config = dict(
    n_layer=19,
    d_model=512,
    n_experts=64,
    experts_per_token=4,
    d_expert=112,
    d_shared_expert=0,
    activation='relu',
    moe_layers=[1, 2, 3, 4, 5, 6, 7, 8, 9, 10, 11, 12, 13, 14, 15, 16, 17, 18],
    router_score='sigmoid',
    normalize_top_k=False,
    routed_scale=0.5,
    balance_loss=0.000172,
    balance_bias=True,
    init_std_router=0.00611,
    lr_router=0.000402,
    vocab_size=32768,
    norm='rmsnorm',
    norm_eps=1e-05,
    tie_embeddings=False,
    optimizer='adam_variant',
    lr=0.000702,
    beta1=0.9,
    batch_tokens=131072,
    seq_len=1024,
    train_tokens=1163000000,
    steps=8873,
    dataset='wikipedia_en',
)
Below are experts of layer 2 (counted from 0) of a mixture-of-experts language model. Rows are named router (the router's row for the expert) and show model dimensions 448-511. Each number is 128 + 32 x the weight over its row's rms, rounded and kept within 0 to 255. Numbers have three digits each.
After each expert's rows: "comes before" lists some tokens at least twice as common just after its tokens as in all text. This comes from a sample of Wikipedia text that the model never trained on. Tokens count by the router's weight.

# expert 50
router:193120158110131139135143092138077161117102115144127077127176149102131054134142089165167133157152115099121156098133107056127118143102153213095148122129151142123100111128118154138115137131087177
comes before: "-", "|", "The", "===", "==", "In"

# expert 55
router:106185088140081166100086126085156121106149114117112134114119152102138145110136141139050149138134141201068102149069121138201117097108154126050099141203081134094073143143088118147197149100164160
comes before: " of", " the", " to", " a", " by", " with"

# expert 38
router:104133110051128171072127116107125157078137102126168063109060156174143108154069116158037121088100093155099115102095136130106158131126114115100157208146132131106093124150087169084134103181115123
comes before: " |", ".", " |\n", "%", "0", "7"

# expert 9
router:114156105121109098114144130131094123094114099153129114124136126122159127117104153109117174169096085112158157129083157156138169175174153207089119141101086136127122154118142108165182144088091137
comes before: " The", "==", " He", " In", " It", "==="

# expert 32
router:154132100083085108193093079135113120109136156114075133176080127136139142119168155112100157054148137158132132113089156142150148122159083107093069126123092145130144135128152145060134079158087044
comes before: " the", "20", " The", "19", " he", " was"

# expert 7
router:156104129119083121121147142094150125115106153156136094090160155129171130117111093170107128131107137142138167119103092121132123128120092142182149151152123096142183145117123103052139097106151143
comes before: " |", "–", ",", ")\n", ")", "0"

# expert 36
router:138173085125155144106176044152154172175094160113131106161143111103139105107101143153159162140175134101129118120060095072100055154121125136121170135139095124081116125038139186121132116156128172
comes before: "-", "|", "The", " -", " \"", " •"

# expert 2
router:115143088097128107190112132091131190061099129152136062136120139194143176119156119157077153071077119180047181115128143100168148125159102115123118159140135116187129160124115160142148111135120135
comes before: " |", " |\n", ";", "%", "°", " Racing"

# expert 11
router:164149160136087113150130117071136159129182145121191129144190121160150071126111133127121202130072071119091148133094091166108153127199161107142091145088078111139148106127149180118173164130135136
comes before: " ", " —", " +", " —;", " \"", " −"

# expert 47
router:155121132078086127141146088160151173121127136130100101149145173143149147086096127123124186057139149178126157155150158169169187134167082101154178199179196128107206152135100086082101188168135138
comes before: " of", " to", " and", " in", ".\n\n", " that"

# expert 48
router:122141140121081118105189117184086118135092128123066145084130158083086111096104147132118156101102102081160159132091116098108147101127137166087107124179086168134134182143073070145138088080109119
comes before: "==", "===", "The", "In", "=", " and"

# expert 61
router:079128121115118085108111082157174167110097146151129116103087191142144118125106139132168125114154136119108173131094102113176117121181146110111106084149097142144137107108144204091149095190076157
comes before: "|", "-", "|---|---|---|---|\n", "|---|---|---|\n", "|---|---|---|---|---|\n", "|---|---|---|---|---|---|\n"

# expert 49
router:141154135132122176168076093122099111122078164151123112096103169128098086163112056126139144171067132130061110178080106129165199115125098198130189115092167108097104106108110180081095107106120079
comes before: " ", "20", "–", " /", " his", " career"

# expert 24
router:091166095091091089136200119207133160092112181162136146082125115049133125110093152121094162098127120150081149163121106120158171139105095160139137110155147151112109139081109132085129098149123083
comes before: " ", " |", "0", "–", "1", "2"

# expert 30
router:180117115160152142154130115085097143132116173104119108143094154157132114104111083112119144107127097056075122117121164137087108138123110131154158125110132115101123087118110087114145154117091123
comes before: " ", "20", "|", "19", "1", "6"

# expert 35
router:169146102153112101208170189146085123099128191178084132075145101105156096071125162150126162154149088096125126178048129099118084193104177182098164089125110154106113139163086111148106132096147092
comes before: "-", "|", ":", "=", "==", "==="

# expert 6
router:078151127077116076179124176178175185112131167152133130128107167212152118144123077079056142085118117186079115149120147149128176165090070104105143156174099161112092132115118204102146155142126102
comes before: " |", "–", "0", "1", "2", "3"

# expert 37
router:148128090077100141097149116142166134117153133100128112137095194190133140106148138112139142108144134160124086155156140182130144171096086067122147192153193146048140074122155185129130161162112075
comes before: " the", " to", " a", " his", " be", " on"

# expert 62
router:106128146105057114104129079149158159133091185121177127164164188112177117110100124157146147122162091105093145116101102169125118117139114160200129187175173155137135117109139119100134095170102130
comes before: " ", " |", "0", "–", "20", ";"

# expert 13
router:104123114113112138118086087138125121104106105123100141169093150165165129118144161149105134166103141151106121140123096103161141154121131103095133123078124163091162203125153125138094104132107130
comes before: " |", ".", "0", " |\n", "′", "°"